Experts of a small language model.
Size: 8 layers, width 128, vocabulary 4096, 21.3M parameters.
Experts: 192 experts in each of 8 layers, 32 SwiGLU neurons an expert, 8 picks a token, a sigmoid router, a shared expert of 256 neurons.
Below are experts of layer 5 (counted from 0) of a mixture-of-experts language model. Rows are named router (the router's row for the expert), gate (a neuron's input weights, with its number), up (a neuron's input weights, with its number) and show model dimensions 0-127. Each number is 128 + 32 x the weight over its row's rms, rounded and kept within 0 to 255. Numbers have three digits each.
After each expert's rows: "mostly gets" lists some tokens that are sent to it at least half of the time; "comes after" lists some tokens at least twice as common just before its tokens as in all text. This comes from a sample of Wikipedia text that the model never trained on. Tokens count by the router's weight.

# expert 49
router:117092101090119120172121186112121193078079136113123138086110101115046151150167184138112153063060140138147093107099174140147121118170122157104207139078114086163078165119105154171158150165159156116152141131091167089096107105162114135153102176138192115096136109146129166130076185169112161153122086073152156102108148195153102139137133141154108143149135103120162121075140137159106098103161
gate0:167130104127180104177097123118120103155071110063128116123144123118101045069168118115134087153137125046153091127104054163138149113150152122172127064097170129143086126164172119105130122136091192126054085131129129124155058111119158087146133081106104140119126116080125150120154153105158154160141120155101169119161080113152108086193113108109146131167172102120110211153149092106123086149129
up0:136096120137120150082146154148096132174123156175109118129143103083128053106133140115128083162139118130094121138114133100095137065143072159061126107166131210133085142139133104117164111086147216145136171175158115140092060123109119040107170063111162172120136109104147159164157147175098153145094132122200148078088120103084156111165158108153150106084143121150110179154153129116141090105103
gate1:174141077146187084151053144071164070100124140093158167125118115080134155122092162113113102110118167121168088070113092108104173112147202106081141104064178100162095164166067127149091098151180117117170141128173097122102126157121132151159095123072160146111138134090200115120164165097153190113154119113148158137137140158089107177140148142146125151147102121151097157132130076081120103170122
up1:096111090180158133137107137083162038188104077149087142087149174129119155175118157071105195111111163152155100149088120117133120080159117113127092095150139120145126145117104115123120149164116102103151141058129148141126131103087158151101165153054121192131136115062143113103185168099114133166165135166088111155168162160100117070137143118161155123165078137108168153173178096076116101179106
mostly gets: "002", "th century", "008", "990", "024", "980"
comes after: "2", "1", "9", "8", "93", "7"

# expert 3
router:142127152137092194106132141179137157216179159123120135173072128117131164120135091125104132131150196076113083153142139140179149138064102096086048100142139140110160128079180076101118171119139166089118107107145113139214114140112112150174103141142107147130118147131166057161085129114111131150084158120051131166131082164157113152159153089121143179103147094139181103122151111139159111166130
gate0:123117141116129116123148121089087090131149172129137078166136113098095170088174118093100090103127136096085135097145088127143122142097131089159106089109081077070150114106145113121101154188198075182152167082155126159113062096131142174107107148193135100184114195129180059123134125104113119137159182135134106145086142183129112167168099081111125140118154116092175140167163098117186113094070
up0:173135098181128153098124130155106142133177177134142088120132095102173142091174165122099069186162131118100080068161122088126193102111159113130123145085149174074144090160152114086107134179101133153204131135132119098152107091149129150135126098127161136184156112130194083184137141179073099133194128156109095152081187164170109143160128109118104163149086203106131145119147130094127134169117
gate1:175177086166143130161137128099161097161142137112151138117150166097138147081142096124113111151164142069168078145084097100150024054101126082099071132107165119078105128129131100090081141124142138109103178126142176113161139184111128151164126100096135080107164084114078041148109085105130053142093162081117091153108123139124133176111126127155154113146111078158137162098142073146134137161117
up1:119109134120121091113110159136146128104113113141077162134129113116080091132141119149155131100078060132120242100138188186128128119157128192140118117168091149102164119109131142147147139044168123137148081157147162155089126129122163077172077131156179082103092161148115152080153107144092131123167109128153166095082196082112095123144144139036089171113165135117127149183145110132146152165099
mostly gets: " un", " Z", " (S", "-S", " (M", "Ch"
comes after: "\n\n", " \"", "\n", "===", "==", " | \""

# expert 153
router:153082166081049166068119148162086083152099171100157131164134095111182145115064124204147138115058122162155134107089124156119096148105131163133086098114070171085135132124168107183161129126129081116165171166121090143115141146111201156142116141128096106094098099161119191112138098160126184083146069163116103144103151138153131093134150141111174088104171106091112096108099150153125087145112
gate0:176139129136140105141107154162126142130114151129130087088164120104163104097127145120189165096102113173107142120162129135059126095115139150058142164126180169092126176183149156152126129082132152126109154142137062127126092112172123105112129115194142112174193159174135153096089110148146174067169136049104125115079135145178062137173123142152136158054146167105199104129078135073132103124116
up0:193124159109081158111102100126132133147052158141125131135151095124185107086116146143146159087095083161093124077122108172062158113091111130151110105115174168113117201117175136169144133148106120167108189129105049128115133086110118155178146067081135111155107112154145197105097107152136100076134093146146121139084152162197090162135127110147138092110105168129162085177077141162112104104081
gate1:174188166145150130173140110140102102097214140125152153120142152113130093124151150118136085130137126130136124094112115132159108081147138138090115048127206127116172139094160079220144107124123132170155162103145142160169109093159115097120147124100186102130118075046138129102175056134219113117131097164137151076095166117149116153108114105124123087162116140153116130114096124081198108133170
up1:150160116148137136129137178144104123162146127123085169133147154159108119081157139165236074121181113164163114173108136167173153157125101149168130145163151143122099121139092177137121191014085199136126112096127112130095125134127144016157109079117136121131146147118141135086135100179145097132140113148070145123117116079174168109138140161140133093115136111131126183104148104074099088124144
mostly gets: "|---|---|---|---", " occ", " e", " n", "\n", " “"
comes after: " |", "\n", ")", " |  |", "==", "."

# expert 36
router:138159161163131162099140112175126159062122141120080130081126134158134157151150079071090097097071113101118185117072164147127120147104186129124122153137123172137132187121157164118144148112119147105153154154087130161142054137084089104182097161130099107180098179161157125129143138098153078113085061135198165115067059070138141130161104149142129138129116134137196154114119107146098185136082
gate0:187102171106145147092106089192148106113123153111179137151192113131101140120160125088096152149147104130131130120134162129132070110130129137103082151137168132080124157190121156052115134120124136083124130130122143103132174152076145077191140088115139042109068170129144118102123114142170059175129057149138142075038122113131111143171144152118180105111093166181164151153152125122130163156086
up0:150116173081141116089131112089117096100086123150145115098085113156103116094118115138179135188095126136136116166152181115111153102113154148082220157130145132155161105132170108128139127097124006147120083162093057205140133149137133158102168121147105184063128147081101085103140093123133153155064137111157091061136115153119137160165104177111143140159182155153128154091132117104112143105147
gate1:170111150130099113080146114196186116121091123133149160114146122173139177066110130066148143127079096081102136113094154154150110144130110129126165136132194138123108128113114145089138138135145103132141072174120152091125184123152094135156087081147104189182149152162187080128182066084148160137126106096130139066128140124108151231117088134126148130122135150210156118189074137126125149095101
up1:118166065103080137106104162117178167198171200094179164104060172070137169113098123121117137186118127179149140116128112146135180108106078157064129122136092118080135113166141104115083132175114146131125072115142130152118089118150130116068140159118136119070111124097116112118133190179104154165113157100166091111140136092111075139100093095172193121114103116149109130072114150119072076136126
mostly gets: "In ", " (aged ", " In ", " (age ", "–", "–present"
comes after: "1", "\n", ", ", "| ", "–", " in "

# expert 44
router:171108138069062184105152100182103122112111176120124081153144129084158159139068168176177146130058080130123121094130076185130116158150141180134088084087099166095126099142086099137152091114124089105138134139087099171151146122131218119131131103099111121112136126167157210144092155166103136113081109182124097181110128136192159106139189088110146112100150153115121125110104133106105148166130
gate0:193190116149137114136122143180115114144122132075120123093142099161157085117136109090158130149165172144191112174088116120178101137147192133119108145101138125104055149118075154167164150205134148143154163183125168118109159170135140123110047134150103131195157117138110146128171131189116028153100120122143145124146162091129128125153105175158153095097092144139127179105084107164167188127120
up0:090137128172144092146080161185113124090171100123156121129174147158176111097131147146111168103105142167142173157128088133178115193125167146128060092152081109130124123110119080140136134075130150133152179171140102136072098143150171140124148086134067145201111112091105166132118124103129173138140114133161120124092138163123185144113158143151095143094120138185121148203073132213174202095099
gate1:225169115137174134093122142107157104146095110142135087095087134167125175095092118122134160135115101151163154119115173069137144099145145098094163080098196076151107141111159154145105141083101161158111091093109142149133101071126123165109113166131107138099145128118104143148155053147163087123108092123151167151172169095166080141110143087140141080117084124093120130066143021113183117184124
up1:176151139093117159069097089160126173147117111089135082134142120210106074118063138186112078119132123126176127119162107072133160132099098083102164126116134070051109142168085164127113170080099138158129076140119105193136113135149155124109115116099102150112146119163065187178141101112160119140131117178104161169128125089157138156109168109114148131107063146099124094060127106130104162127061
mostly gets: " during", "|---|---|---|---", "\n\n", " real", " due to", "===="
comes after: " |", ".", ")", " |  |", "==", "\n\n"

# expert 171
router:111148128111131174144072152120123138153093129167144144107115158144149100173094098122071074097128173087111195183138122071099129141128121114174144133132103137115084136057106140111092110101138098124129119168155124110229104152180113109089112087131094079143054147114095146108156186106124152045173169109168053177133096085123133129136096171167139123089111125111118147081118118132146182155107
gate0:112113192187117163129099109081119076148128118138091099095161160144152058133102148145150116141172104084126120139112138086133115187095128060123160126128165069093137117189169167113082103111160064164081108153164143136146149136188143110111125126168141082127131153134035116096139152141154084107148072071141152081129136136100116184148153127132110086082131157172141152126096215100152126153118
up0:163144149125131122119124087116136130087116169115148101129103071114122169127134064103145115141089127104127169163124167085131193108114128160104146134140173078133113198122092092136144079079121123079152101074099193122148121119110114106175070113137068127133135169140138156133127125149040134148146063063129179068114166148108141078158133167108145108129113107133161117159156136215212167158132
gate1:163124119097138143156101147112147131142110112095157129140091178166183120151125174141082133153086180123131113113088167097116143040086180088121134160157161111123155133133139136112107066147131166142139132154078156132126140125133125210057094152170128124138100153088153083147122146101091130145128236110124093167160124135130143167124140086079166151091119125136104181133130020079153116140072
up1:138186189149117110156075130177103104108115136101169078106118056181138142145152090124105128130115098134133167134160157109086183063119156103117109144111182123162138089086100113137196056122102133086151064115156108113093109188132138124163104120153105094150073097185178136115158112140138094153145149121177169104142095160136123127104079144148137100158136168168111175035144158137158163146111
mostly gets: " $", "% | ", " |  |  | ", "^{", "\\", "_"
comes after: "0", "1", "3", "4", "5", "2"

# expert 127
router:127088154015070121081161150136157106170113116098115114168133103093161159114129134186155145132075085121169146090104134133150143149098131137111104123089133145143148131078160157182214167127110079081117152133128177107178091136163137118143146122121122099122078069099115139077114096164139154101138083138107083235137144135178139154179162166124153089158123137102114087118141148150106083131123
gate1:224139152073133135169123164141131123144094071068153119152169123167112080083091136109134146132107153089186088108083136122127154143165216131109110098096100128123156164093121129141117122134116124125141073153090105199104115095182137076173151108068123048149104162101146095137087142103172139183133139181132117156133121199165134135099136141113153093139110140115111122141129107171093061094109
up1:093128125168089110135090180166114157074144141093132100145146128122102105123076135102165172105153120153088108133183080138104160103155128134135107111156141134141079098181149134145125141111023143181153109167120135145078163152138140120129069114098121150096112120059171129146108061096030102140112130124123140071088112107095159113117088125108097106133149152180144190082180103054101141150103
gate2:071123082124158103133099238186115101172134130122101120123124124187126136108082145070118172113129130108171094104028102111111102138090173076092129113093106076109120122106090115131117144142119138157155091094095113111110099093096120072120132129069131103129143106109115131116148176146099145125125186104085126143129144158164094146105133026158107067142141179134114169082098080094156117106120
up2:126177158107152127142072158087179133115138150163141155130178105163183144111159109123088194090124130101162132065102138078108121139124117124114126111099091153160195167065082111208118138148126136090068140123154127097151076103150121139131175126111140130122119090066103099075129062128132156155173188091137138144088219087118127147186168169145127112114110168139132080131161159131122119102168
mostly gets: "\n", " th", "|---|---|---|---", "ã", " *", " non"
comes after: " |", ")", " |  |", "==", " ==", "==="

# expert 23
router:132086066116093150098144134061188138119143087095161171149057133148109124083157089171114107080091107161150184138118138157134110107132140096153143115074158196145142117083078157153155152110120143159080087058152137115162119164083129104094174120114097128153141129086071090108086139143088114174173118085148138152146109090090095104120088120185143107114163126192113088067149151096112139095105
gate1:142117128126095123160080148082195150161140100133094074100144118118117099079122121107179113137129150108200167163131149091073174130152165055182155142161099139107162191078067145114086136124125102140125149135160118147150118094090127134117136103152078151159090074084187113152115142128126039166131093136151138131151119209112113145155103103191116135096131158123104156075147100053122121118099
up1:126118130079136160119124084182141126124141176171165138149086175051096084160087097114089122103123107097145144118166068141160048138087091183086104152154177106151129089158185105173134144156121185124085042127101132145091169100103130118163138169108082154099155138097114154143138097136137161140103152124118116187139110144099094175092195056145125136111161127140163123122171153170155119102121
gate2:144131120157165148161126128104213108132140128066161132138112140167145175125148143123164137097089135164171096138087117110108140074139105118084216148121145174088133221111134162143090097131106149127096202142171139139093130149099103129127119061128086134121124140117191099123112131124114058213123150167150155153163130119106122170043120113204180127136114127130126073116165129092118108136125
up2:134079144088094107114121161114076104135079084174171115166134164142122168151106183128093106200149119136154093141149125068133114184090190143164121085137099123140137082150140165152160180098171105136114120134092145167133149120163120151163146114162129102060083074114105102111118165044180173143141141169119127153130166171180125144142163083109212117128085169104130122125117109186126178121127
mostly gets: "″N ", " Mon", " prot", " U", " main", " Turk"
comes after: "\n", "-", ")", "\n\n", " =", " of"

# expert 141
router:092118193108100079150120116087140147152129091135119159119120148133123142169130135148127079134098118103100161177114113108117105039143211138107128100109116145194089159099159114172092170102126100127147119144171148160122135098071131127123121157086140094117157087152140107086081138121117152130178097058166134119109105150076092137090146068123060054139091106118072154111080084169125171068088
gate0:145114165128167079146162113118109154125200113095114119108169117148165099115098167115143118130092128149101119141095103148097163072152141093133180167112113083148080153151101120154062136075110135205169192109165094159143178070110089151143184155110139094131137149102137123066115154112119193177128132134136150081097111113115070184102171085103110067149091105114084128123165080126142183135086
up0:117154129093145131125091157098063129108096169141112104182144202142097180189176163144098158146166103103111120115104231088134151102096096155107107120115124170162123099113119106146140120164123095131127113146113092092145094133154095107096140098101114097126112081125136120097157095019165108090195139101205169119148123116127156066124142209136145169134094105170135118148110148106143123089104
gate1:118142125116106107173065074121097149121119203113172155117133118169060083129088169097149137157114121103104151075092118101155115188151172127091155043116083144118101156168110143121103095113126152117128185126115107120137070089151142147107134089106130147156129109056160141129136125130140174129165097145129173059185094135052083179111122134125128120157095131086061157087134086139161116113075
up1:132132179118152072118082115103137164092153091067144152122150130123093073172118171144110077104101125148151154079127120125186161130118218161113148069098136115129168159192085078150096129128104099071142196112110133169157142098109110082085117103075128154165104103128135095060102117115141134165156101144134142113126075147102060122089078132158089129161118137154088181115118086137149121106071
mostly gets: " best", " for his", " early", " Her", "970", " of her"
comes after: "1", " H", " h", " W", "2", " w"